{"n_layer": 9, "d_model": 320, "router_score": "softmax", "routed_scale": 2.0, "balance_bias": false, "lr": 0.00116, "beta2": 0.95, "seq_len": 1024}
Below are experts of layer 4 (counted from 0) of a mixture-of-experts language model. Rows are named router (the router's row for the expert), gate (a neuron's input weights, with its number), up (a neuron's input weights, with its number) and show model dimensions 0-159. Each number is 500 + 40 x the weight over its row's rms, rounded and kept within 0 to 999. Numbers have three digits each.
Before each expert's rows: "gets" lists some tokens that make up at least twice as much of what it gets as of all text. This comes from a sample of Wikipedia text that the model never trained on. Tokens count by the router's weight.

# expert 6
gets: "1", "2", "0", "3", "5", "4"
router:532481505567508612497453500518612476438523588547525533526534483534545484484511479473528484515458493529505540480449431578475438507496551497506462462579525467458530473501494490510501459464499530548572480510584545507491568527539563469588464512515490560436486489509483530530519538569476421519463505465530504489429469471556549473507467464487531517479481487427526509496497543573487472500502481533553592449493512508551506626534506493516525527558455465523518474520471565488464555406453468
gate0:543489433558529520444574490546540500507443513509544531470493485556570456436412602499503471428505475511464539504505434538531498479465492561514440482518521482417509438554504599444515481528516527545501418525532466474554537525554590478501521508501500558517433564511528459489454543510479458438463559482487550476474488522510476518532489475496535452471486516518517486444500520532457490484510554604508584525502576520505476503541514565531508470539542500469534485561515535476474502511506459
up0:506486568443545436484511500433442535535545466487522487439484526490519547433495585514508513469538446509450511445421502494470510462554424526514475508462524472463473515537435537428478544549506582524556430537470469486495505499552507555464521464502530549548527535570573430576528461453547583531461503472564476529557512488449556499513515552506503474514524442563457413540456436468476547546550500524465512550573502446529533414520508501497512493543527524517484454478541556552470491528502534
gate1:564496485566459507501508506522510545422471562546463506485525472540576490560457488454474474465482506498493493525472508502513511548491543453483409472524535481462478468425461583429429468479565571462511467496476464483507538463547486507478459509443481519453473488502470566478470489464544493458544560472450535492477443522547528487515573512555557483458506476462517512532580537501502472452460547547597528481484502464513469500574521471558557512498484461485484524508468550453510567493459458
up1:496485467528526510505505527547540448441498451462446479525464442534459460485469447517519485476502534502522512472568531531534463504436537558497530538499452539488524478560516485564550443497531446502428550506555558505511453549481535431574512535486428541488438470431508500460448556516432425450513544569448526471463443485531494502509466424457568501482438526464539539415470517546485502473450474508480484503463559549484475533511482512488460432424482470417584555541430488552491516478559523
gate2:512491458522450482510511495517540450510462559530492488461460449421534485488458476498527507487468530509502545525515499514474492538474449571530567537420514509580488426533514525546491507578598405427531515500432478541493443491446500495538504468418517556532492510500429497483516574559449497459527578536455547446487587531470492439442506496491444441489485533459560536397439545517491459377512513565517455487433523585514445501583524535498529552566463470478503487483487512539527487508505431
up2:519510485556512533588489513521502463491508511499533498465449530494572454599481517381532519465486514505494490444414534449504578496462594435513457464545516466531585520488464487395451490450501501561519470510534484487480546490493504482562458510561513503495492585516559492520521435481569497508542550456428445533468491438537459481545512491562509543463502449456420450552496585489511432560511419438492542456504435466529599525496468514515544513466450596490502447487492527510531483519513501
gate3:525508491526446525483476475568561494415519512501484551545473440579548484487485521515553524493535467455456505482467489530493434534504530525509434481507501468482534434410524499539478472430506454513490479537523623416561531511515600451552490505502443493467465527494493513431490514568468431460469459505454562474407469494526517517545469481522526471510455554453506576514512529535507483461455552499514512442461518540517535552471557562511554460528456496426493522522508513439548481450572431
up3:488551456537530546457479495550556418489480519459429494506467532515487446548462421487476475514437560538469513539546484516556507501475507500535516502564454531474469528563494557438539462451474512458499526489488507494508471468498502459460526478452525514526470471415445550502435569499435433436525591528481538462479489507557525524516524464482547515459524525472571513437547557542511428473484456571574545585531503512479430467540510407471497545432450446523520530538483487547446549493450512
gate4:454550480516474544394514457538534549526532622510488532532510531529479543444524460456490469548520517569367477501441484499440500553435501468545478460461471464419459520454569479470462507462546524466579472490506490502490488573498494488435502551544567478465477484499468523521543492499463469497477524483492563529496550544486508434448468541573574458510595503481459517548457575473463571441477519539488526534488569425432486536494521531513499527533431428459458508456489539502485559474431484
up4:531503496474488446570442527470488538465474458510506506453503499436548491564475568477435436442423490412557561509521507550542507477605447501456442565530552589581573459453436552555543466537438509504409537502523490478547558405501447483533485468499507483601480438565488516485486534551449475473546501475532486492523449475517456557484545475474504453509425474489534513459479451444455439529514517527510512441481437447552510534517457507523576440533448499520501549589551504518628473486516499
gate5:433554478524558500511570426551536514476524606575519483529559497475510516393471431455586520531558512550480478431459414518529462490547452424508527487516443435470410505488440487489453531468579552512572438535468461505554523560466539547510505495535482509481479537537449547553557467497518483514476500455480593522535481441542565483479509541504525499576510478469505561582546505531464570437439502539564546439492479498500502489467543478500534574457501476475528530459433499496553516497452439
up5:481620512507497508465453491544510601446523551490546615516500567516505528446576434520498506506503550580505568491516574560428542461415488517540526578480482493470507510463549518503529507447514499472530504468522384491534502479442475538508617503503508498540508527540473514510452542482474496541532592541454504518512561533502524468510573536467534449483462483485508540513401569481467514571559475474503481541493523510406493562527480522511446509494531513492494450405470533496525548575435476

# expert 1
gets: " of", ",", " in", " to", " and", " for"
router:579506443525546516442522474553565439420435545471425558562494440528602443504492506431554484474464501472466504500531431553491501539474534531522502522479513474448501481483509501537522432493468561537492462533567521465495485519581513429499515520497449544442450463495449563488430606576454393496500507497508567480457485529524484511511522493524516507513520502457514526496576524528501475446459505507573520508514464520519500527529526532466527418501443447478544534510507509470556505373462484
gate0:527482511524477510451492448529527483494509565454425578548465505469503539506467501528500532617465568486514489527491452477568434423449530540519530456472453512536484529547568499518490405401547542536546546516504516520544543479471512500520440480566424528468481510524485514438390531557554494454449557488516560488470532475513473404531429452496481394443526541517572492425546466495513493439525530495482498514472458500500501515562538544489518555523462499507536438534468489434465522561444499
up0:516529544488552519554443526473461602515568487488606486493542541454519502474521456493575567526549515432463481476464506519515494540502540642512438502534481468458506499491499533501400577548456483460492517407442543501464472518498496484492495486503561445461480515506462556525504440508596506536585493508479506517498465473522473545480503508479459445529452506473493515609546522516515528494550513490506500485488523521564541536561462550542481499493642497556517538523533439514557525477495454
gate1:519446489485545511449508486484507467453559469573509504498551501572552441454476473491531566587510381522537500498457467511489519471474507496457508428424499481522546453508533504543499495504506473453478510552524482448568491449529529489549507463442546546491508407536458517506575517526508472421451467539528530563484428540494422572446487530495518496560455502450537550471540460473550524507474572524559496562413472496504560498481476504525541523479536425482509541461436520460459583406464429
up1:477438488487504483504471450524505472554585508498451484466452458480493515473490522512471474506513549514496488480500570488508496468510474420478578509473499545567479529488599464488474432510552507528525512535466546481496533470473533596465569451507517481501560553486473491515491448420508518460443469520541478424580550463496454477527507492461503493501501631523443457495440491478412535500508542496505501512509554481482441501517444479534554574542455607526503538578501449492506545531535421
gate2:438488468544524548487463430537561478437466550561477555507564466482572511458514491501530506500494492526524511513519483518428483455532550429473505494551507484534488473539487411470509496535530542548515432513532506452526501482519514535481549543527420503413467500523494469453488512517423480456463515477447562516534501530504506434504505456474542428516497461488500560428510514577466421481494565507505528505530483544505502540599497544541489457531509520475494507492518550508518500489493514
up2:548530479574432562539536520554563561505553548485522522528501484569531461519554514502465429518450530495447533475456523499527426519418553503522467452551431427444530452491479516472474459443559437460520555472523563510527564571510505474579452506487501484546446496458541520575480467536536433501511491511493452477387452430568516471563501450534560557419444564478516528493521572579519483534492479510564548517499537550553459558467546489527521540494440467485531452554440506478434562484453508
gate3:435483482511525470496494518490510486483479516503461548493482489558570495557525561485442474507461524587508509477526493549496455542481475584485540514537483453570574529518452565479484490532468499485467501458451467501508517550483463497562500438540538476437507507470467512571507533497395510437524541544570546520466496520483575503476504472462440473499526541417544561526581465522463503443492518565560528465477537480574530463523519548505509471518498414438479483407475513445415498434490464
up3:425475529481457501464466507484467555500492467371529482572532527462497509479517456523505521505427524565470512582508505489535564494506509481479450494541481452469492491525485521484509527445519485434522447517495536568489507560422495462507419466505510457490503412434542494527530609529436503531564418528514505517569499497493535468453543475527533532494535551480470549489520518492464483492537472513501527504506451517463527534490468474489510459522462424523424478491518439473447475531533487
gate4:515477546519481530562524539509539549505481481511457480547448478471506475423494433577479459551450530523564425475506423517496463448540516536383529545535480517494464508464519513502566453511525579527515418564569505499512512474449493540515446488496498518498487522511490570474514559553500480533480530408511513490424468478517526441519442421466494466534496550493460530471526545502543480540449432512552520451542478488510507505442433525518514514462582502490536495564480541524509517479507474
up4:550498459485515472464529495507454490524544534499563549518555504486507509489540519495491509502583501391509533493510504482482548542489488518516456476409532550541551459527468482483512477494420427459462550462499518528542479484567521488524486493463455492510450459533511459519497462431445535450449483494506456533578519496545457556546562534523472475500447529544542507492477449534469566472513552467460510542530490507502515522530514471512454546567519570459480538485508440395500478487493514
gate5:566467487507524503517516508506487566518551512517499557499498478540543516504494467555541491448446529482528472452431506524538480488428527437504456521489470525528506452442522469500486503460513447506517516456488527510433469472513567567598505428547557571532473554499508479465435482443528475519465446545420588402564487504531514535515460539492456525497455506445520456521490502537516504505471538511554487455492466419470474547450464522528463562499454465487502481445475496523504511526487470
up5:528485515509512498533507388513507497454545464513526480501521506507492587487521546532538551465513446455487487517459540497505483513409467491517444539462516526548427510481480516481484532467492414513506493488536442510467453494520535442496544507511458479511534477591522419480485495533502470490513530462568453468480462521470470536475539516480523531477557504496497493530518502508428444544498542522495493538493532438555460524449457532483578395524496487520493482501496555504533511474508523

# expert 7
gets: " the", " a", " his", " an", " their", " its"
router:473489435617468570499464502575516470463514536559471515547496468551559500509492465470509469537481512507477448457488462445525417516419546488509458489541481450490528475486497527478473408460496502527557469480542569494531569518468530495575462537622429485471451522445448487473432541532489434465492505543442498478476514517549538529537484512519487471441477529453542511477530528613466435494488517523557545495491487531568494488588500493520556556481475494520508540541469593528474481483494515
gate0:528492503548555510557528540563528486538539537449474534489546530540489507530565477402471500499464511461512494531490466467490549491511513554475446468636573470459488554506471555453491521558430500553512536479595529488613500464520495470446559555528508442513478569511537524514569490537513479516476526504481542538478433507555533471567537528479498478555477577515517479555575564539501565516588451567544496506533473441461554576507483531407462506506512509504493512477481533476506557490454498
up0:496455479606535492518527505470520476552559505470506520496560529500450479512551484466461521549491461473504508561467492487466551457547501553503505416594517455464479540502488506450588554608477517519467535472599498463581488465545494508402576531541484472520527564544542511507541497566497463536456503488493475567480447456494561566553526510447514501577527505541502487555538477533555567504579464582502504541562445394508531484508542494467484537461472494517403497489517457484519499459453478
gate1:538504484512488530494520492513541479450483577523527525570500404519588448480482485483565549529482485504462608452483516490519453461480573488542469501526518498527511449552510497556406518547473489506548476481480562532456547483475524451509478463524498524480493474563502442475497559541509472486476455456472520523499456513510561501516506494492523524515477462516459535436471553590398539466476519535493534526518518549538499512543474557500510511511520513459499526509475534464464495528469496
up1:480573514502485481512549502513541470509559504428527485461479444518523544480511467509531524451470465529463507496525555458412522473452552465559519533513523580560528513502497460584450505481521543528538473482338487547454570526476513491484496486550457542501492467581523433520534465474511516460431470510468542437531461492474517476478504499460530490510501426589470502521460530522441479458512516445486477499533523486517450490545398571529475487525529516480553455412515502524544469530509493
gate2:534508527529502482487537435504505508548560500529464467494532553558532477517426504520460449530542499480497443540434487447557504402490504453496494515514434518510548459477479525477528386462487509439493453501532452479522443521553549501523450512509565576481542537453542503497493517477428522492438521465495516455501493475560443458527460510475523475522579537539493511464541500530561546474459508542465584596580499480511483520487556488561584483495521499443538549426495578466496511518487471
up2:484502482461507472478480508418509434492492506486458478509461532523512477478521526496478498528472513496490421581442477475486500443556490484465445547486472464520536448480476495465522422502497484430445451501455471496517428540514529518506468528508518535484510564502506506432474495484576494526492549478506521552498515455495460467510477482440458466482500523513481522450577466522472572525455457534504451517541421508526446458455490458474491533514516484487541546433571508581542495538486436
gate3:475523446556543481570556493522522536519612502449505562516445463455498487439444499505527490432496515534489423539517512526475509516506531474465470471562534455516431454476448452536469479497537543523490538498525465469564460502525484497473588487441509526496473493522429536457498426506508467475520445435442481566534471487472501507589454502487539579434447515378555475533491519517476536472504500515513485460416456465506526476457457530457499504477469502493452472498454546478508510443481500
up3:548550426506482499579467527500507518483490517458568478453448492501500449478488538544552450505441472514469508487398525483549435578455451425426493498538527478508456512458626392450522445437491541521457477550490530493503450508446511484544457417498491484571510467497465542478527549517511496458515444539530494538494474510487456482448522506492458530483494488420538460582478510492486501537520478440397521491491531494489485506577487466550529488538523454416483495510498520487549492479539518
gate4:485398518476563478541533501449463453513493497490449530486442453521544538549429500484523408499497562494467505583468492549485508457515496500520505506513521480444438571510479513486501435520532487542485460536473461457471550533477556416526476546422484530490396527424535594478448516559508497488482515531621523538491497473524498441502439503499556560453484546521610489514538488519550534498489509473475486456561477476511506512500525507477546468560477477508532399501478614447541524413531522
up4:496528435535464522452516446583551490484480484467514521542545518577551492482505548472398527532529468502474528453517526533500469557513494499481470498500540464471458463417497507540484486511488555523543531408535509460531478454585499504486489438463479463467487483513453478485517490483508460548539535433431554455508442520544500515485519485436538485475501489498404562506488540470515500484477485537595495525446519514504453513406473551543454510405457543532536591574531461482486506470492543
gate5:497486509513499496569530468531489478521444480509528425493479554511466523543460521496445510518542438510511505442543499457475535454528497455445490542467465554465544453547500568528488468533529541478478503486505419500445537499522491534470463431498493500542523535507557505526457512490571489491554524498466506405511504550495535543495448470394541518520451445545489465537404468459470519523547462521460536513561605529500534486466559517548445460462543520546530537482427464562494486494591459
up5:452535526518488494425537457478489484521478513509549485545503530513497516507471457466557519545519492433512541521515455486492480524467581569470490506459496515498514416532520524462580507474475487463476559519505470485514532456488544478535530551515496525520469462561416516522452423517510511508605521493488543434480472578516502552488547517617525463569464472544491519440436481488514535463512598500447493512404562535451569537478528465524443521535460491478480457484400451515459496522481470

# expert 4
gets: " |", " ", " was", " (", " |\n", ";"
router:562448491572483608475417489537556470488569551533474534521531461541520483523511463476507473489451513508480545521531521494538477468526530594499478420533474490412527483519475556472557524479520522517520516495524501469496568493563596500493518501484508523501486493488482529496466504481470418484517563551436519514462465556552546487515474513472577490489508518490534524474464600526500421465485449538549588519514558500469569531451564516472493504439512464501500552498498514490493523446468454
gate0:537504423531551508529508519554564543468438515570497531521451486558525398476462522430484451459551567468545503485551477503506585525482477536480478448565490438478454363508506508506561480495554451523467549510471489488522481503485481488537447523474473490517482540561466551486544513539441442498511467521541458487522494544553517490450594442498513462458513570448527594434458503475510446473491499497487563603471464531447530573520455518569543460496436449512501574477459499535519521489485459
up0:437489520502501549511476534512479470535548529528510550522382488545511483532536544574553455539506488534497476512608550505468502544491520470483477499496505454616564489537592398520534452439541479522489537518461487491513458487524486453507500526521446542538446490472521473464531471516469514462426481412514519552495503446494476534518495493471542468507521522486532511496577473514513475532486434432465448486476468652486517484497570499450469536470511479506516490560505513495448476546487526
gate1:495445443533492506424493563543532508455528537511494507556465487517498505511484457499520486548509482539478569480575492501549431542432556484525509441437460486499607449481516540444503461474432526441556507602493595582498586491415509518527502521555537487557469485438499495530409472521507502531580554495462448460496507523539464510495488511561480479532422530481635495396504479523462476495491474475471493506405465517483538576493507474511470594468474482527491475528491512460449516543490487
up1:492555476498429523544591506490518498591490448460520522465580574500514501458600533495450542507395520439504520500448474488431464464501464485529488557534481508545416560475467438505486495516543475516477464404521455460450413478609469482536445551460493511416511522580578483490515501445483487482443486474530533528523492456491498546536495461531504529497544427496442511499485530581516532441542591531541520482537508476500454462515545516528539469592497563522536543495546522570493490521503520
gate2:446511415560520520542548575533566426490541577522492484491510530481482489478559459470464413481473446475486494566443489479571518452507498536472471464507524487430549520538472489411504495503497535525502534518535449479514491475503512499521504456564456470487512513450495526511497553498511469440564542553430511494490456453506488522476489473525573497553552525516533569583495554460496519510508482507544553442535431531542510513462474575481494467518562505494462579508476535470525560476448453
up2:524518546466504518475448485512430575547491446458478484459469513526512482596469532544511556541564493532471533537579508473474498566535486509546494525492460552552472462468536474508461493507487493529519447482411558443564522473455473491462514496396536553543459459495464503473443480508564514514470546443538484484524561575505491519523508521445497423457399502513509468420501506489569465448445496508477450491493573491491465537580524433546495456472470483476560444503500487535524513501595531
gate3:523494473547487497482534496528561511526501547530485521535467522554539408444491482493478537535531472465549565501505471500511398539499500528428442505529531423538436401415465528479458505526491557513546511499488508435465532485523570518574523572487481515440479459480565571462471486555430481554562499462553551517457504529459447501452422420514580532482484482469535521472498494486413534490464533497505489495488468527575492509561578485524484559612538557491497466591544452448505496433564486
up3:580463468481549517476563505472477475478483453464494479478539396421492568480525518554542422512421517479574499434562534540469503410559542487512486506532472511499502553535474488472499490490501451463448451468577519481493490488552446443501497524485520491529537525502457509496533506471516469478432458499500501488487437516503475515558502482481466463520545481483499484529540577548555500500515478543494561518529570460391460497505455547480559479397470451458535526480438525576474557525465521
gate4:560492404547488553528541498507497465498576535510515502522488479476539540461547518513445566482488515545503542532490450594485511491483482548537558513513442501552498538486534512505400493523457451479620539417543502513516519490492481522534435448502411429493517457527499454436537563543499478411442492543424477570474527471481458450575526551461458530482495427485511548524511490508563460407523481467566500490531511498526477484479553587481522483504519437453572560500581510514508513508527484
up4:501468444475500502501509498484478449474500456580475493490525382489501435479438534485505520512448515482594483538517494486457525486428500547546471485498510472479515507502559435499418499447468518464540499517429473541532532523445589536504455515474475489450496511483549551488503486485551490455451492567535516491483477514502406318507528487543493510451501529511523497505531489503490480456492482427568461468488517541479496497498468544469491529456465522366525602482495519492521505506513450
gate5:463464526486508509481504458492481565483449466501459492472478504435500563491523503524487524530541451562574446485464415534484527530436508547495536461500512465596506503437469535493518445503513476476514434496478530505510497493468548507469563492476519551554493535421423522618440534519541510547524451462503542514499529531531461452455405524384527466444480521506539575524528597527510446513437424511450513525467500505518416525504460536495493473548549473462548460520468501553500517516469510
up5:472582476519531468510486462503468489525470578503524493600537535457558507492573585451453433593526476546475501514579501521417461478420500527499484434429507467476512461442553528502545518488497504393532474514440471522535515487464481497549440500542509519508560522578516555519420548494412522487512559533440497577479533483513430496461511491465468454540438475606538518518482441457518500543507492541405510460466570544542562451552511448536429507529517475488511500483491459441477446523489479

# expert 5
gets: "0", "2", "9", "1", "8", "5"
router:492470520592539590459488536527600510481485486513438541520501470513601512467478480465449458472460487498561509528500455528515462467503542452547533486537476521502483520495479515491523456529500504564520501507558501413502494490490640470498498551478469496461447506517510516503462503486479430500543538500541535505461425501544507491531475440499570511437461466431496518481503622563523514487451501574549602479476502540528484594471520514499505513521441477512539461513462567500509555431508544
gate10:473514483494466523518539508537519529466526560479466517475482527515497468546549486548527451527526518598545463473542549560521503546532532541451523484550450466491577542542470499438507454586518513474517488507503479529484551466557497456509540558480525474519441476453462506520458536517492501434544538490449462494471479501528528548507444517511467499498467555533578499589515537528539504480465433561492523454512441470505457503565475522497511524441447462517499546484403562462429555514531555
up10:523534463511520553423474468477504467490499427520527461516485472481513483447412553459479533435480549429521551516459455455487473517471484538599486473490464478445421459467507501591495513415474501525508448493471543455541465549429579491462481467473450533438504476528529500523560461504478489564456455487508582549505526469495458460507497462456528497476507478468469454419439524501453463480495489457543499565485606496477484518463567514500508491524509542427551424499606458492545461497505470
gate11:496500412499538479436536500516539454522532491505501520540468505521468484511446516475484484481505506452472452580492470488516522550495459484547448524548447534558464467534483543490451483474433455468505466410475438441487524532566496451568530477467514547514477460469447566490484506469480484376528542498465530423446511516511485462458567445546519555511464476458480615507523530494581492468439483527493534560440443465504465486468478443580502473388506512439508573540472452417515501495465456
up11:495528507485470509389503440499486449512479512506464469483454513539491571507463535533457473579508423536462466522592520490520535459505470432429540431523463492530394551510519489542484484510451542488467438489534371436528462460576479481481498482504508531458461453522479459517464482410491518503427570447498553505509510501501433497469504454475522506474485489475425534552580446495576533548470499524459519544521530437504467426408551453471494482447489467486494549575506489438405488548559543
gate12:472447463514525521416464483508526447491554495463540504519500473463540416408473525487517458395529479521500522630496469513473433495512508491531416437497490491494472496468467485484547460541506545520548422447454474430488489506456458485465466543499522625503490473510413497462497596551536460519553437494475544524498477444520467457498517529489486539479541461445457484439536517465450501497471528478511457532493414467493470475525502504453561428502529422516501474478569511439515529464513503
up12:520534484485489501549547559480469550517425509472512490468496526464463569514485495528435542570508500498532558487496514501471531532497586513415521562456490482487533470509544504509521414478477531454431490501544534533570503535489488448506525432546505453543529449541587493529476407413539527441441472514468463518542514590467490578509519491448489478494459559588528505419524417478497489521477437483429507535428561507498454481447499522515517456528417509469523492568452454554510516532541555
gate13:532474488488551519433547522496476502521450494480555490569467488475528501446523544429549546540503513455435447465456550508472502478448477527501474559480463421469497421477547503418535496490518537546521489489440498465479454478499404510499453527453488551473511494546510564488463494599513507538549462511527517455512490475456474527541544420488478502522456497556492448491471539498480530503570474495456539441493481533503547513473579476556518490486485532529469539487541536496571480373535519
up13:496461436480509501498575465532470557508523478574483503574491517506533527446498477514474520479505498445461483485524553532481501494536518513491500485509482500515441491458524429476492473561500519484478507447580514599468496464412415490517492431536548517550449446479420530501533533607489518531453479474477472424473565485445504477488536484589469473581437441516524503462476496491528448482431426546464489416475525464461527493516510530487539439461525501520535494491513414517456480484464499
gate14:462529515534496517489487453495472560498463507544437536500432527501505545514500530542529490571510560460487444499592425490524482458512484481539523531438459565520485620528499489524520577522507508509566521437487596480520472481591565464459547531484510488529495452503539533531532481479553540559476507486564502502518554465462509457500540543451474459517529521449468523458531511476470540531550553486465490496517492485530516507474543476489407571515587451494550508540492536581512438481524497
up14:528490472450517456500502478462505460542522518455468509493527480504504502434547499465463445513527457464463507425437527478570519482532510522567516476518484514458539453495518549541525477504451414454442446560473401456498505523515478551511499439481479439517482594487482416473494486472438495437500481502479503480473446470514566497536455460527555483452509508457492443551455531453525482490542489486503512540558500473514512494534548466509557457514512576569442527482420461452462498428497527
gate15:457525500508588519487454536515489499453521580528448512530502535475545507472608534450513465522533620444523595606536469534468461540464500493538487529477478557499582434562531524440458479496438474526526508471405471469583568494468501491564406537581485511484509467511531473434500527478510504467505493455495488496470490423512441474534540585476512447477444426493459497493512515497501533474548519492469533524499483515529494500502532499549474435588463467486508459493572514487502486498480485
up15:620492483543440521537581485515530504526483439535565558467509545528467501556479504544476527463443482533502454489496473530479479499517488546503446480548546421470453592512432487540465498506482497534524533480539552611481462480504493486490533538489498533494496522467442496502483497496502469458411542492520532473473544587516485482408557495520522448479476513501522524487486487527525450533464466489557475569504452484456502510486454454459565554466476549574471468521490515501505536481465495

# expert 2
gets: ".", ",", "|", "-", ".\n\n", "\n"
router:523554387497496510433544497548611516455498531481501552503521449540496446560498452467493461502510445467507577478498458536518432513430535517515492454491493490440516500475491520485467482476481484517454544529545539455517534545515589456577491490463449537423411500495490538470483515509479373442519546535479503441496404490532484495559502458514535471461414510465563547461491519592459481454453538512522521526512559497477423550539484530550546456484462475483465507536435502482490596402445485
gate0:448513511527498526461481500539475506513465477425479474555532472486514520535419425499568505432552492502430611420490563531464502492472447519517472549493437457495432529520503562468465485535519459500490530553521578509453429555490581472496542536496496512489469529495465512500535414476499532506484559465502516457485516569525521503528509584554489492478400421471473426562447505584513478504528600486473475457489581467511512520466522510551514456489498584499508532441477483572454551518527466
up0:517408453494483566518455619488493474554547483477560502494574536498505574547418526451499445497473560454428529478501540484456498523510475493535485528493527480497507478520530511576509501452499487574511538521543479529559458482486548501525534498454550531450569470551465503563586498521504472535519505502555468501483484516497566549560546511495444574484534490520453538449538484503542516517521491561502520420471504512467563470439578498465565450532533522526509430434547547475494530469502465
gate1:520482464555547520414507524573542476538568513435545452515461502526495513539564543447531504512558469467513544497496486507480487395423522529555493524491495484464504522505596568523565454512490494457536523478469557534567466475469505445513508483437561493483462479479489478494477515495478408531396511491463491587505526486517497498513473504461476465506500560505529468476519466480598463472488527532529535490492559515476506529527528580492528484473476481470512497484500516530499557476509543
up1:434469579469490485444463456491457513505499524534474547519600487498530520447463469553547515465482542468491469520479521414472479564467482486464418425430397540503483513522401475409416566514477508493510455538493465517472529499532522571464482495490490539467531424530534469496546451553518576541480492461587509508518460534498461423444484496484514437471541486574482565478488541478455494487517545486456496547491430523563469503521504475490530496508475478571517459497499512439402426515456496
gate2:465524561448476485490527492469501504487556541551495403506527429529540548475518488479547367466501445543480479517519494447484512463501503460452565496480439522555499557501512467527483526524537500450501442529494445487410480484475526512466426456530515532472551481521565481473373504443568519501498588470501445503502487491478475461504442480530542465514487549528530582506515481467537556450525479492487523499581517539514505503491503512552458498408525499543455482577517432505466535541588595
up2:493470519478505505460422507496518520515481534584481485485409505505492480449492461515464465535562491512494458518521510597567460428492474539527501483481591440556566466465534458456549485499555544535485549569498480578478488471496447485470511502447483537497471498533442517495537556530446477489587440537526546489507492506496553511448559510531465497472550568496452437467391531482524495487536523560472453503484460516517482515552470471427533502490423459462506562480497528480453500474541450
gate3:550486451528468522536513524556510502534488531470470491498470454477478536536512450445541498442464546450480438533516530522460482537569516496474546489482500534462461540522545506520554523466477481540501450516513482557505554488477531485478562513520507468474362483422482507542483672477450422579428469522436499511451503461505496455537507428489457536486465604477503496412489533540511438490490448486527551470512456620434508513547548505518491473513551495501548482523532548481499506494548451
up3:506530492487440461486500526494488472527474511440439487495450463471507578546461425457503488531513488435483403536536512495568472527536482515517520453475495518509422594496508489526609506454512479528420447517572465466463538476512454441547563539481508479500392529502520508536514530505520455536456530533453481485469483516456573489496530482444453565463408526430482484443536511511531524529512450480451498500491501499484509490428532535534503511484596517528531471511476543492582489511545479
gate4:519484461479552455552559474517520585519462552514554488473501538452498477493517500484483526472489461548480481462501534515549468546499462539535529495542498487531497549450528501439565526535479529464499469480506484543464451449492455529453492453498535504547476529450500492498471492551443452458561455584527517403449500468514495549453484506536540514516468381471469546531466498478512552522503428548523535459580462478475482479442495418462553503544440403553443453542482486487537539521530497
up4:495439512497438508417454456473522428540503526478476485493522411453512503504489590496501508475518522469517570527544565521517479531529491498559496447465522520489484490535514475469505538490505501466494575407492540474485541475507542521478525523469532490491494497523425514477480547575441476430485482505497451544489455520470569479537532472496496533567429465473594549431456463449536458487488545617409524448483537524469494497617495631544506472484488453501511542472526473474448478426528519
gate5:553567473473519536432532532503532532497541581502463529542470452478489466489553470572470531597511581501498482492507537522463430479426556493500506519503540436482528464549572384494506435528588559540558537597505544536517496518487477462511524503488498543516467514541473525477448436550535519503536489490464480477517459493486493520585483467477478534442481508532559484439539543492562481526509499487465528511442536577552498568520484518466544446461494462508464560530460511505440563511447532
up5:528445507514482550532506425527506464472516484508474482499577482536537540470502511481461493480504489539488473524468471576561560442563524573515436519531453538485507522425415526508495515512468515490470458428524475472477470443575532482541474524477462422470514503440479502571481568478495452560494560482449499460519440550564520472457476497487517465528562496507453522524450478417499520496494453505506532542556504536509515498429528489557518557484579545564537452563522490517466551431520491